From a checkpoint of a small mixture-of-experts model trained on Wikipedia.
Size: 10 layers, vocabulary 32000, 54.3M parameters.
Experts: 64 experts in each of 10 layers, 32 SwiGLU neurons an expert, 4 picks a token, a sigmoid router, a shared expert of 192 neurons.
Training: a variant of SOAP for the experts, 4647 steps.
Below are experts of layer 3 (counted from 0) of a mixture-of-experts language model. Rows are named router (the router's row for the expert), down (a neuron's output weights, with its number) and show model dimensions 256-383. Each number is 128 + 32 x the weight over its row's rms, rounded and kept within 0 to 255. Numbers have three digits each.
After each expert's rows: "raises" lists some tokens whose logits its average output raises strongly, later layers aside. This comes from a sample of Wikipedia text that the model never trained on.

# expert 11
router:146141119031024132105161094208163134118142161107097192138167166112073140078125146104117089132100134117103144051085150131078115109091103090138170095111093062057113176120123103119151070138137150129167084179068149121096106119159101102137103072070105132177115124150142074065103094150099093129112082132124118199147149144117144132162180141121136138177140114123155122107079135147101131111148
down0:117117169132129141202137098129116164142122117129149130193083181103061157128189088086133132126158145175132110091064142140121139118159101200115073120156130121120180105107163149173112130168089129109127081119150169086151120108103134131164110176093095159071153062124121117147101140069054124119114050147163035098126121150122121213149112133123127131085088153100137171166144130154194108165181
down1:112152166120150202144154125155133179137098176162128176059061057094115117118166164169089099177181114096133168090114218134150085130187124154080090138129109130134140109113108058096092093124104151164114114099105162144136176179147118108184164164138136167121134129098120153118155153129144141133116116121107115104143137137128100109147150143129117176161142125109108079121198093171113117101111
down2:097120173111072085119090100191120155128107133107193079147144086097117142099111102111142153143125113122155144105126152123174173150148124134136124132167115156121166134132161123072073137158120166126127147129118127138138130129086095080089136101103095088088135093151108137173149146175172128119153154130126197156127113136141182135068147113145118117058086112115135156145125132188124137125080
down3:067131086141144150168158158135107144154066136069116150129077159177106168191129165153094178119147132055126128112118110170087119140130120145087046177112105094157078133127159116133112065105152162178154091188092126113121149139144090138115121152155106120070144084141149069092090174098153121126149162108130059069102111127129187160114118100085131086092117124093122188126065120185099111099085
down4:113128071149141117124079079155142129059090093098140158123174122054152131120096116076134195069148095150081068152096076137067210109195131168135136074107131125160186100149084109131104076097128106107156098097112165216059090126102105108154116149133110161131105102110104111170082153159161108165124122150115141137145090117216160152094095150147087127129068161116110102103138157190101038116166
down5:059119123123116090181183125196131127155129135128158164118112133094103103112094163118060163176095119112074103086117139155137143157085122105154128131102104168144159116146117098152095121177093125152132143113131098089077141121191140099166142150055148157108072135116127115160084114157106109150149163078152173136138094098126111146148166192126115078152179107130169118142160175153129150152095
down6:112170198074095134181067148113121195144147188132167127176126182140175143104066124146137128143053089114082163131088171128160155140164082150143142123124120173178044075158080170140125124114165171095127095099113178113123112100123109151186092156166153103095104134113144101117108134147138165138127127125102092119082053138132120091112152108156160128114181096091080144117151224111127132173125
down7:156162131167137132080105126068079087160172153171053121115143128125141113102173133117134143131139147124125107090124162150126142116090208092137123110145103152108131138128105051170130153073186155090130076117151093088132102084104134131141077154128102165107151166123115174094139089157124088143055114081140116096071191126165098114060123140152098133082147100100151151143124121107129163163077
down8:125155158145131068180101119110098153140123136143121146127102136161156110083113127149140163141103091169156159128088124122092148152155130114138122157171093155191116050101122100074124101100074094180131155099134076141067089107119131137147108080148103087104148112161114090143136150207118123116162169090113114122016111129098136114136143162068120112095145181086151087138159126111144153061098
down9:184159152121126132104134091099123168139110096109103132085109109158129108100135097141089148145107066089150123081105122108122115186116087119097191107125154124142186091181161129113199141097096207120145093177114114102130080172147176131142061113082117101118123112167097160148109107102120087154087139101097150156127120152072142127203204165152156156131129167124158135132095150119170127143156
down10:203158125114076131157118149139105102097142081116084144140100122115170117117137098167108064099135206115174135073117137166127203109150104178144145190123129066104113142095107107104126110127115165140146200154036116129091130154094077127125137148124164105119150164154160113112147074146171093090133149092116110115130092146164115133161093180137139156140095109114109080119134140173111126144110
down11:054150169151184126183067178167174116093177093124157108184144117100131138093118172128121149084076116106131098103188128137163167187142136172129087108138125085112087188117187152109101218096091122145071186117106155185131115184099183146155087123093129155179154142131099164141115146152190126142114147120143145172144101178161109180061165151156130105124090119167086108096126124128118132106109
down12:123122101125108136145157155153145073099058143114174155114091091134162100092133139099187098147062154165114132104086132081118162157151135150151139173144143087135104133107091125159123088142137135175119062149123153115144140069164149121159112148166099091177167055110092112153146132144125071184144144089133156156052106076198107067078161173156158140133129173120128117113177121165160131141129
down13:161109107153160076104142126153083153106091104176121100111075137084149148149142153097160109121112164072113155134125104123142082125109159140119110072134138191175114152058131142173139111096129125092159141227078140102132153092141153139109115158089127119119114145145167083125076131117169128109163147160126123157134078093135134105111105124100047080209141129124123141141159126104149111099154
down14:065096087121083130065136122129162127105132118192161088169190111055153145160072164141069105051197115065213152112171131163109104046099115153102135126079136065135142122117085134153164117135148132126056158177120139174110121101147058115104125141177105097097146122096154142136145158177080197097136137099152121123076163152162201130080100140168145161116098132179109034100114110146171129117109
down15:111114116090110101108148119141106123215102143127143112137107126159137076126133079104072099129113047095146105087186131125088135160151093151184175208128129174121152122123118175083168125129161124075104112078140163045103184128143082125150115167109125099183135077128146105066153140134116156117078128133088165177116173076154126161106098165091139130128086208138113122138132124089116064123164
raises: "ly", "\n", "-", " Republic", " "

# expert 7
router:127104106117160119207158138088146103158096150052162099138120166086100157102118117101144128185122125130072138157182137087102098147061132171109146173141121129141108190149115139109187179069160072135131150096147164152063143133113092140140123093079101159152171047141113145131137140124140144185118148135099143143170113180124079053129133132108125124170149127079125163090132139129148206171105
down0:115090163132092073167139165142113102148208056107156121156068173095123161181147148123091146141114117124181172136151172177098163111138103158059149153135160124135102121133171056135148127162161077095048136150046184113117113087109109071118129145130143084098161134168178115088134167148146131114187099109131111074146178069154128123113110100145187117086134090135153097079121143116116095160077
down1:108107160086093101104174128157074086166085060145129032171108165130135129116157171117082109069129127135139156126135170112100135112100126150091094094067152153107156130113171141169146127126099098137075199205118172175147076142074142080147117136100089175106145109154211085173137141165125103126202122139145118133117121131155137121135118131178103142133146135169138145107187134143139115101183
down2:145119123146131139140148090099089191098069166149143133123117095116162097127119126136067111150087127050159074187089153097091161131117192185151135164173093097072163160097119072145104143211085109174180144061123123076160149126084088133176148130182110042079147132043128136154135158160139116078179126079097141112179095119089053070089154100101155141127126151156096122105196105148164175122112
down3:076130107137102109117204091139046130087195135096170182155170102144140132133104099129135099116095079138179135133134107137141093185181142161172125106164140130076125109053194185093156141146159147123127126157130094128135154122098142078065147128147165153167165104095167145160117192150229116147121199101136164105113132069164107131056142149144145101140126172095092151155124111143090097151151
down4:110129180132174120136140144203165130124122062145147171091109130129104140101207114140082040098129122147178172082171203145100117113135149148070056162095136161167113089088151121101133120093165113120092084124138123068085156082112131178187167153117055078164129098099121144167095125084108113148133088167056118117089179153204110150147155121171085113146120128134161157180169130123150128133097
down5:072071095147138127131184143092134073103050143122125132165098137075129113148138132133152139112079065136207180139157102105096132147166115164116134132170114209118119114072105124157142141111129133150145145147100141129120120049166121109109099190157182132194119114114118099127176210189113111128181144144127129128093135181074128143153061116146093147103123133186127169139145122192175126087097
down6:178090130122125107206061114173084086168162129216125138120098131169089159140134128092124129118141174155134156148160073139154117059149067125136133127132157150097145129143131134183118111106104126159136175161090161139105116118179125123141105137163154141126145100111175107155041090075131096111174160145152108135156088154080113159145150116104146136112083139124115106145096138100110121160145
down7:135124138169134103117054124166123165144137102113128217129157148118177127121100176139092099122185151207115143130142101120108150073125122169163130135133131181147098134131098097120131192112068126116152120149106146123080131151138119172115160117185115107168100083160097144152127111117124136142156102170162143114131110163130150140158147125143123140095100123076174191165156115156154090061130
down8:117138152160099138150182092114127150167157152146124118124071131097171085149161143148173106129079116121138166158062132146157125163170106091167142167092104151133147152160186143095089131160130157154175111197197188092116144154162126152126062107141185113171092191140122091160166158094116128156123149125088101149178112118070107112145108128119102093159091179186124108090052211102085128162165
down9:108115115184167080103158107091109081148165111129102082175130117141158159121102142202135138097186112133136119152188071122085115140145116127096109108123154068163133092160148171159131116115203118149081077144099127087129126104146121143092134184103115147134132132158168132114119202111150124099118134195143150112125165107107100144134196116150074174090117130161091128082176135126066117050118
down10:158116098098144116129158107081202139050187148109119163124107115173134107134117163214204132095147173186130128122138132085034165082126113134106138028088119122091122114173194129107185172120136146128097142147099131152136123159154134134096116112164132122074131090131064081136113142126150107112134164104096174135179149167140099140094157109107149145146107123113172165084104130151108102114189
down11:084055114157140097174118096084087119163098148138160152141076121081152159084129098124115136157171071108096107146152133119137114117056065121152114148181114120131129102139109146121164156166132140150119110158150106123174199111089066114152095147115160091213117147091167121130115198132118095147056142158107145136151111146124088131143106140139124120073190141087122119124151116150125073104091
down12:114162174083071094113142117141141111088094172117094132128124136114098148108141138132073132085095126162110139091093087149150157178084109196157141152134162154125154063108092105090117127133169088110139152110139123135126180119149127133168155133161157126118102124133118124161126118111108098168127133100153127147171155126147160069088074115125115116148139135100133127117139132213128190132083
down13:093133129113162125040120111149079099166106111090119133127158149094103117181074137133102167172110178176096099154184155123158107162182154115090071090160075180121121111099157125108183110186123122087153095106142110103113116088157123138154129116140134124136136126160150096123139159145149153086133100152115082073164159137111141085110140110140131143069151112074097136175153099146133160085122
down14:153139110153172102120145138101142102173144138149083188113101066174131164086132138105114080130166073210150113125178158089143159119105102154127148165091127156131099141164164115118192042090137162169127118207104067109112129160118040155110117147124103161093165087138124161095104105075160137094094159085102133115111091148071135112124060082119148068129123144102183126122152137100108125086178
down15:167150078065114114133153106141120115137107076132116143175101153142153124114132104122105116173088132091164118214104146146153159092167166092113128103095144148142117106094123136157132149138115116104120114131179083132137127088038138143154130159092156112147161186166145107115134097145162167139167084104092134103122128187126159114160159091146091109163169091145136148133168145158097159043176
raises: "F", "\n", "s", "See", " |"

# expert 54
router:128132108034058137128185095167144123147123142141115157162185183113128118149154125086105187160132162123125109092198100165129081137119087107133169083121097105106109124109125150127093062129188141123105105138100103154107065118121116142147143112088121138153101146105115042100114148122043092138127140142147126210096167131123169161163123138120150107161108119120141140134100170152096117112197
down0:113091201114159144081153119179067159111159138176119084138101144161124140084148163140139195089089048126166133161163125082180154089163118113083081120126097101105056158095137099177130172131109144080133107143139143074114156129168082145123158107108164135097130163149154118152159110112128133101078177169127103102133132103117122172154156109146123161144100138126109142121142144166146162123179
down1:157159145157138114140128103136105136142142160153137084098187134070111122162142151176209183130102100186121112145152124165165112107123164100116109103154139133149133184089084143179088130133132178175098151112148109146132110142126077189126185122127116078065131189116153105200141160076146151142067132178096106134132112133092107136056112151105183193143138194075145089091145154125102189119115
down2:097108184123127135098144144139085154166100163135111130128133136173102131139099169162135101099100109044162102121154119129082118122131137144076108150129168099091133131119130145109071097132135082128095072192100171088143121184160099162099133136070115133158080080119164121085180160091176125106104115118150131151117074131141170154167129083076120114165083121140118110107117122128093077145187
down3:114113160092194119062147148113192081128083186161089088182142132124088108106142085114153098124141127140164112106146169114167152117156141192086049146110118146140136066124091113149106092120075057086109165126173092106135170109189152122083141123110163131114182171134134114160148158145104143083132099082177098126185155144107085122171135113067098125125142181095127138060153133140130021067139
down4:099116162096091078132083088193143124137106141120109140123130182141100134135172121080093126167169121120134119129128052186162084143137120174146112134098114094094145093145108179172108103099184125146143107126153112122094155116129130118136170114182124076167130096139125092155212064148129135109155103140129141167094189203125068114123151140118128103168136168152097100161096193206124126120102
down5:142096104097139143146181131167086123084086121111095130110130139142168140123067149157144147180126109078148088139111122164088124100156125192146116111133077136113075074122123067174098125162050158117144126152102075172136156146124121146168171118095179136187126143096158116145124080115148156138106167181139145092138144146168105160170130111126161116133106165120134159106126085166055127116124
down6:106095069092190060176117130100078097182118157103156116137124121165143131081104101122135164102150090132152127124137149192139113156156146109129083066061150105180164141145162124150164123122173138109119125089077134181168080132121125127097107053100127138141130149204110146085085132158074068130108149136176091115158061067083103103119152131116092105078120116148089196121087032159155087115113
down7:148093125146126123102150123101081072158102117130103118103052140114114125089169134097119140126159157127148086149104113107120125090105135142114123108106151047039150052187158155141129116171169138094095112111183126113168087070089079129112126077162149140102106155126182105125171196093110157137163059093122159135105202076147152158126139127171174139103114108153119130136150142132103156100141
down8:145102142114175159074131147145119093131067125085102100156113069145134207137153161115099190127175104156138171113157116163126056096100111119178160178097093099144127114104141107108176102104130188102082175144072113066143064129143061128086098161069125170088166149121109169124132144132168167127119140111113161135109107115100096121125115122164088152121063171141155137080104162146128094157106
down9:122071158120145152156098112133113077175076137124139077171119163136176170163113135084134091151119163121080135079189148122086093190093130165160163094135089184156107072147076088131145113141125102086170079092099119139113157110105096092126136117109118174108155117109152101108082138108122152126148152160128127128171144099186156106169197153127095080161134142084144091145111145091128120104091
down10:168124093109116139085117139078121136152068094102171140145100124161186130166117148091129140168122129142094169131088093127107154123163097153126177126141137141190108119153108137171068164169100136097122131062145118180088129161091163106107058137174145132164170137134140105131133154127060127109156115073141173107101120139107116104085103093118073173134102140109146152161172101099118122123102
down11:129128113103086108124136138135149144104183156202167112137148130108095113109122139094121106172140130107092148138097099089127158097135136137158176116126084137133105178089139190149158140109180134176127149141147162122194100188110093088162113202128173101132126111169162100122173142105080131142134094106170127147146110151135132096134137161115100159181132134137074126153156173144154071142122
down12:118166160123158166140182134086137083102056114151111130121132128144114091118146133094133145132178156140130086073150111135131093124126160100177112129142113083093124126055061144140164157176085183145181218095136129151175110149148153124192182138061076130114114152175112068135111155136151144166165079111114159095135085131100121170084150106124155105146152086058093164116095059174113191121142
down13:178134116121122099155161115205144161135121101087137090092110130110155150156163097147195152144111065137164136135202129166151170108109094151136151159083171096125156160157104075136100090060123125138156113122143150131150101102098182141089145082054147056121115135153112172147100131064127115200109155141148162083171152125101117146084154113104125090143124152109126157146149101101102148113086
down14:088187071133077088141117075140138162115152144129148152089134164132139124104097108119151075091066109114110146136146153028139136125121084124163106076145160131209154184145137112170136149130144096162103146176130146157034113172139105139158135153177138159070083152165078148112122115141081115161147105137113114145099196084107133065134141156142156152126109155134153083138116149144141139113117
down15:154072148142093137073152135076113063109127158146110114100142095091129102149194124146233102105204124141116144148160161096108141146096119086147136121138120134120146131107163182178078110136141193139148085145097148107100131134163075125149142147152057165130117129116174067086137087111125142119186136186103101141173201174184130169112149097121126198134121127115144139112116142102081082156194
raises: "\n", ",", " first", " under"

# expert 27
router:117110119047114079164100180064115134138090128105138103139108161158124166085114123131155126141089129120074098152211107088124101194085149181099089105184146142085138144072127116157175138120135078153126135100148139138087126153099093170106101124061049091141131116141083125168136139133129118189135138126074145111145139148140089066129117148088055125163131144073100140105167121137156192122134
down0:103112093078119140088158109143118125085078147141194185172152096071162130145141178111172131139114111114151097127143079123060122127150134084142151063110143155093151149111109149186126096029141104149091150135093183111145112174102104158172120150105169179160082100135133113133121178096168130060153168127152089110180173078102082169113202135173157049116142153066097136121137144132117064181150
down1:153114111110215140145209147090106181182076101114102103179100146150123119104177173150161163149166177121094112083155167102145193106080123089095180121057143168099164124134085141155116146128114159169133139108105103196098118160141114135092129150131097086162115162187109074131127060095134107075118106103127138158111182173168135103144129171123174109143086113128139182120070136155081090090115
down2:113165097129137176132163118104123138118091112113042153077127131088094134147209125164133176094130126092089161069138164158083120106068161128102138132105093148121140104063117120118033126062104156112066084108130093102187137167099104141127126155082122143063140114111119146148122120122139091112093129078145095136140124154070162103141136122119111159110105094118089161097181095123115109182102
down3:087073153112171103140125080131070084136146132095102110132176157120126104086131135166187109095149111177193124204109163075110089142161112103149216154105149135085126142169086139145059153105149152135141095149108127121075156094181136116184096073091113115133152146105203143092092173087232123095173137144125132144152180109146166169152197115158077174134080173115124145123077119098122115155148
down4:110157076151126106152092146089124110123120145117067164101137142143163097120147132126141140129114139157116164127123147136165166191147117151108147165132146118117138072145107137158159099127081096102105132099088136082114154116130121138152162122115121162149145043188108173110146083125143130127068131151101175119089126079091118144088124208113110143060127157126084106161124109095142142149101
down5:087107151166116117085123162085127115085120147146063088109157109092123129175157192148165135141146118127138179134079113125127106129125119129130128175170138141077169152140142173154111112043146149147196140119153175093119152114187085117197140141154136186110123093105165134102161124174131119085094213196090155166179172162138101149089169081116164181052159092082098144067119116134078102133180
down6:153118163079106107114126162156117133117177114116103171146171148135111108145138137157091136183106078104138146081134136081133206092131181141101081134128112164134162115156129084171197097116101151073127121117123150170191105101135171131071144139113153131133157131080076120113139140122135170134116133132150128135115136102084136129128105202168128151106141086144092146173102079166125147108123
down7:078136126109142116102171134120136130098157110097180140138168112040141101155104117117118160070097115135105131162143100151114116112201081071143099137133126195158164114095128086143096124179131136042185078113092104107157075109126155156110152163153128081108146118084174144183146140123188123196118095094125116119116115121173100175130134151120112108131106171133091139171146176122165120189155
down8:150140117134143084092123187200110060140140114147081137118123213161093074055130182123169059115103153167171138102180152054145170088119148141100093144108164145063179105109145101132120101113111119152099136169130121133122102120143093101140139114158133163096176118098131112145113117132108196158168188130156119076107189117099129150106134190148173104136141118132113167179179162135140141108206
down9:161121132066129121137208093138093169150123123127126102137120144080102127131094139122122179226122147075125096183169126165179122126148113138130092125161093159099080104133093105178090115111114109140152175145056178113097139140180144164132205114147154149184115118163107090106112085124150164101100127131113171119143136163097118096153183132119071176131110112156132117121129134106097121127068
down10:152140065120140167171142164165124147100168084193177158066059155148093171092126115137182157136113114142113074089127139178167057198131155123166156169078141086122104152159051151141097097128110140111145081147074109155104150177097148099097097095119163135111163121139104137121123083154149199108126106087181125134104131136085137117068116174135111159116142133073185130144158141135129148183175
down11:078101161056114134086117100131180148068132138129156089129162117130113147147089165247111122126082152101114166099129156102097123197135172154115134091101105139059131133178162138202144130124135173120108146167171164114116143114092186091110135115166094131148116130086158121147163215136099125092140123140113163130161153147217111090097176162133111136113155181108131114165185115226124091079153
down12:154115075173113145122164209159175100136097098124218102153089100173170155149136128116130134131117124077086067160198091063133115216133120097179105103135145130133184166115196090120132150168110141119102139140133124154150112100144115102115094129155173173134116154154139180155093160182079093081112153141142158098110063108121194159102175156138119158100110157190086056151149185084080108112091
down13:110057120148123132170115078158140122142115165076149105161109133102103145136111123097124133131088147114130173119145176120149144155165110106137149119129088159102145111096087195159137142091124184091168113099137065124114174194126129153062090074110175155157130160113107092070166130219134141115129145126134073090084129079207108134159164108148161117125179089182137104097065216131203153056151
down14:075110142097106123101135103100152133149136103172113135110230154137169100102178083143151176106101115149118176129146139164135230118082156160185095133152068166129137149066130136104096126109159106089110138114146088142126062115136075167119153143092118125163110128144137110122159113111108128120121116134082143106095131113083169129159137179113117126120185131139162159103122118082127108135142
down15:200085194129098158116116168152131146122153171115148127127151109100109103180118157175108111156159126127119137108110146105134154112150103131107082116150117134127148165130097119107083085167138122129154187137220129113138119111064128124160171073188071107085094076114180053105071108114179088154086178148183086137139054132115146120061144141116114167120186100184088134146109114146161124141145
raises: "\n", "===", "-", "====", "/", "The"

# expert 44
router:130141146098152103154092214129082149069114162135122106121032140133168165138126128154156095087102112117195170121130118131141088100086148117158137085063128150103065136159035128200106106147144114112087134151083136115119154157110138100130105145081105064126132013135128089124117131173071148139137150127158174105172147177105138114115131136137104157138099092090175094052168118123155129123121
down0:134098204183162089132184132111170179113155173164125113148126114081093139112134080100134162121131111151101171053154164107122097137140156158098129114161090116128129085086207127074136121094168149094114096139156117114141099150180047190123176137170181103105187100117075176137128131142064171138109204113103122081126131159178129116110173102115099140118120131130153125133198110119200139178162
down1:112110128110126119081129142067123115120164113101146180154166136118110104114144092138105111117122123157117148128112158108174200104130097178080130132129152135119086133125142138161136085157078148079128090142138139087088111158147104150130184123219090127106055125179132082121111149100165112124047144048088141153106140093129148137115106156152136100134121134116101185110125218117144095099142
down2:100092103157144177100109115081107117063124117165071156148130081153067171100141129150089128120095132114147144120120118114150055123148129111072087160105064114126109141151101110054125132124147198121202159131157106108111137133180070158136162163090110149152102156099132131116102133159100153127131178131190084078086156125061144130099160086138161139089156067085155184116164172163108141117166
down3:087123099125117123207118099085139205130114124107158105086172151146149169174132136122150070098134154100102108137115114157122169140129058130156147125146225108088151146121109096160088128161097124092173182100139113087134112158143142078139083113167119155080090151123131132162143052138138095174169121136109111096096167066148146134110128094117079136164129093152125065171119090164157127164124
down4:123159206131137119168117161094110088171153149144105073155124080109084148130139208165145092161134097129125119160113150104158114140119175179164077153104189158144105122130149107109110163134120100144141158186089125140063090089109141208113132165091149133127176119171119153068185136154107153155174121121111153055149134106179070137180133091151095156148106126116091139125142117109149139122178
down5:122119141130148138168113073139168103141182109197089168144142169159099152097183155134093185153149132150126104165097116111126192110144163132166098123193163115130158101170146148105167088191150120137057136164151136063086100141135077106135148109128138159071190109162139162108124087105067084135080089127127066139132122184159159140108193105119135135066102162163102108170117153127112135108123
down6:116126143170076172154117124137135125074192177102137131135155063183111124151120105160077119114090161139098108116131155060142162091121109102100108131139081083136097158133135128116104119173084150121114148074146144110205109164117157154055122099081126177108198129167107165127092119107150092089114102154123118123143076122116087117153107110111141080133153081138138070173182084103194163116148
down7:158072110163090134143141102142103096135119133167143184111123170163161093129117123131164117107115108122157093139111079152170113156061120137134113129150134092117153117159064133118081117133075082104131152090190134099135087132099127108122086069074128120107055119136148107073149111101148155146201166157082129168093102077162054073120105108139064117086126087104146167083149122133134120078102
down8:112170111047100140127138126087121122151105099184071104137111123054021169148109132097155093139133127147161108091101077079092102122116166106139143130137070171130184129115096129117143127144157164117132103205079121162124120132152098141155131152140161132167143142105110163175196123080149168132077146109112154095105123115133091172147137107076093136088121149159141128081179125118137101200167
down9:100047064140103106179180116130104126135122144159137177127128125196125130129163155157111139169089139196087110070128077147197154243127127144108085137108068146141112149154153132212109111083096191099223131142133078136174101148117153069133083120189124181156188138154124114168102110167131076159118147130122152178091078124125159108222112113123143148132116112104163107227162126092175171116105
down10:117177104104176174153098175106139134155082103155126101107201149140125178125079107153151097134105082199190178052168113161135156154145149179098130159136150219164113129167135116075092040121111076098206172145130137200122113110116089149104156164152064119069093106133136181171093161144143115129127135173161125133085100159069132192103160151083083131096096137120087126127158123105072145150169
down11:080142146129151088150138125121102133141115012082147082140143125173134137194166121108099156118119090084075130078096093156095158168117099154150121172205141157106126101157104140136141124148152035120105112108120132135139152113104159109138111134189147151160149139122141127127110082130178173187171107117094142146087076102116142164164075158144115119114135130098119053129089154038145113135139
down12:109104154157156161111129079133091124152143093073188135119130155124151162110126137161143153095172117156076123125137083060122219123133154153108141154094173182087120145130161095155093095100200112143114099149118140075146162151086110096084117161091119118133096185182114127125153162194129090102105090087131092085145151139115136137135186093231144067173099126149073134118193103121102156104116
down13:177137115134106118111076119109128135159166124098120081146090088117083138124120113170101168122141144068133147156153139157150120058112155124129077142129171165068084152130132127091153134109191061140074109083184103104141107137155150109154140139201169105062133106106126151147057122168027125091144105117115095113118127148111073125111118130142112143144182125101133102169102107106145134153151
down14:164118061059138139071150126127046140141065119145189155071172109167171124147115127103114130117145086144163121115145136089114130145108161171151090122196096114124103136144092160155073121138084158121165097104137128170136152153099156094127119126143150144149113139107144144157112147155164079148140071112124174148102132087124162127170109151163089121120213075128223157145141063196136027162103
down15:139090147160100111121091117045176141156160154111096149125098149167115160131108151154106155166158110091080163158170156083141119102176170167108137112130111119120104113131121114113182149138136159138152180095190200154132147111123140129117120111131149084119117138121090096103115162134139094025151164120086101130138139100112188177139101114149121085104182107097111154126155180098114128121108
raises: " |", " this", " however"

# expert 5
router:105111112043107087167161155112133155136120111105131078120138213160122133117160153127152100111076131117115136135209138065102130164087130115117102037184124144082098173073109138138153190076137093156148148163117168105104131192164108133132103071047080129147143148141097102161135075156108106163155136135060156111121137137150066056122147181144102136161161128123128171118121099137148226119131
down0:106151056102111110151073120087126110106128183130068050157048121082103118146067149076130140209110171139105196122121119118152118128139118048152170107204136121112172135153077134161122104142122141113146145152118161133206122091085133115105133106159138172149091151119127150126186143119100129130164164116127090136225100156161160085100131159140149111095130091132059145035124135156154183181131
down1:168116141200109129141144120077124109158085119173097178179100180089142111136113136142144082125142135171119113095146159134138099056135115119074099127104088148121180123162144144175097069099179094104121111136165087132128144197165107124206097105117113168101109140111131123149099185056145153180137119097120144115160110150156110173103167134158124137160150137146064094078092109122075146138152
down2:116109145074089108179121149098089098146136093127178151094135122146117159148075104084154145134159172084098100131091045152094068148118147104127143114138200152098070146120093131114120154158105137134128071104093202204157127180149153139095074139148143155108118174127064129140140118165140120130175116155108148143121130115146154130178105092130112156146099103166104125115090123132082114108126
down3:151130096175137070141075156119144106120038138121201137103084080133126146159125145082133127122114144127116122072093128168072051081124114074161101115081113113191192144157117132152112119187114111105178129142094158132140093134162151146176103176128141132120161135094124139133137111162164065113142078102143159059100108126126122145133170164111110131139087151117086127143080199111145126130105
down4:147121168021067123084125122094161150149079126140098087097147080126118134130109114152146067170068117109211128113118165116174138115123174176142139132158116187099135213129127099117128111109163129067140147148097142096129160061153138130093125131153140094188081138131115136103109100138147106119120166041110115134116096159111044143120114120154173149140139095100123125130084139178087152158128
down5:151169150138176140170140146105149199129092127114175111144138126112119132104204107123146115123140156149127131096145167132067121125136066141144221133125077191143123072148123112130073099107161151190136160181096083166106123155104141139162158138093097139150138092117106168119125122140117058114137069104150130124157053110154122132137111121118138158149148153086197141135150112082122151162060
down6:083159096165148124136125132107157122093116133145179188060128145083116119117115159075138165128127086137189158156143065206143172142106014128095181142183172150146162135132102077088143109146118105157135050126150144127098159132140058105151075105152137141158078145071123156115110161121143083215087129105149053129166109133100149143126132153127151126104128104120110091134153095134147168155157
down7:144137128167140178114141207127125168106122122161149126085075120131127074177128119136128137097155114140072145112151175151129141067119111168117154187066091154126148113145135067132097135148094143146127078178120141086198080104117165127145123113168050111091192157086088057086150121165086120153057146132122105176131169157098136170113127132079131153124140160121162100113159135129112151153138
down8:151113116110111176117090118114145143082137131113112119137204176114119181149161144139131070117093124148137057133107151190094077080121122135123160139142106123140089145137169163127094172152162098090123114090136150170118157114081109180129141157146150176131083081119094167163147120148121138148205086116138115119128093155137131098159124094166119149098153129112113196157180164164110139155138
down9:099132119188144105113045056123164106111114171168156152192041153209084095109121110168120124124107116107140166164100164135185119164150163106158112171124088143099122083109094165178159133115119146096153143129138097161048154184164139151123173134081127120132150172121114132131160157207090154075113107133070144086112178160143155146131166133090081149103139126194085102138133141134132236052126
down10:171128118109115130101111108095111151195173133170090180124109143101150153137080115168077147146072155070070134161151122191105078119104124146099116104109136081140150185134126098108132129118112111104115058128164119118127194129150117096151119118123122146102112131147156168163092113098104166132118165129159110114117125107087161110105122111125114138142099074170164077148154108168082115120129
down11:082148154172115135135134147087143128122099134103117135119171169172133055126145075105114152149168130160164099165075142136181109171128122108115119148185124185127112166154135120095081148115095132134131042134145096164137154149142158144163176086110125085099152106144147136114149089146144109091032137128137124097087134135112176110125082157163091109104138108113106074158071141138167057070168
down12:141171136120151057139139180149165100144141122143151137167145140168137165109127138142104086119149199157158139123131141086127138118076114139117100076167166133165105121127131083119139130121150125176114139110131101146154138072136171128146144168134072142063119168077092166144107094133102099123200156222144072030167090200131147166180130051146063140121165152126143096096150160110116117105125
down13:113115078098117156180187129140086103081155061151131121157081116111130176091124156155135125144130156121131158082142105056179175117125128138112131078071129136146180117093144112162108110148144098134198156130128118060079141068170159122152129064095048079116157173140108075096143148073143227134213098090149139156077111141070135173078129110107123115146086102104150083124185129170114162170141
down14:127064146092144194117151089137070133143077127121114139111072116132146115148125105164117117120172089101139136100161148095098044068097125152080061075141115125096161172127174104111130095138139122152137085107118171125189115121141147146135147186113143126163120085107135128093128142148176100093112165112101108141188115136136085164169154108118108163109215062112152159082123172119165078100155
down15:135130135128071146154132159090151136151119131149174110108111098150101130138164106156095073146104143076085145120126130109103104130121176131135101132138098086118117121154117171070116156150120106119206105105167089132154133154148130093123102113114126053085147129113126146151122160139074111157072120093102127134093115134082142130134112134132165118178099144148125064163150095155121129104068
raises: "\n", "|---|", "The", "|", "===", "===="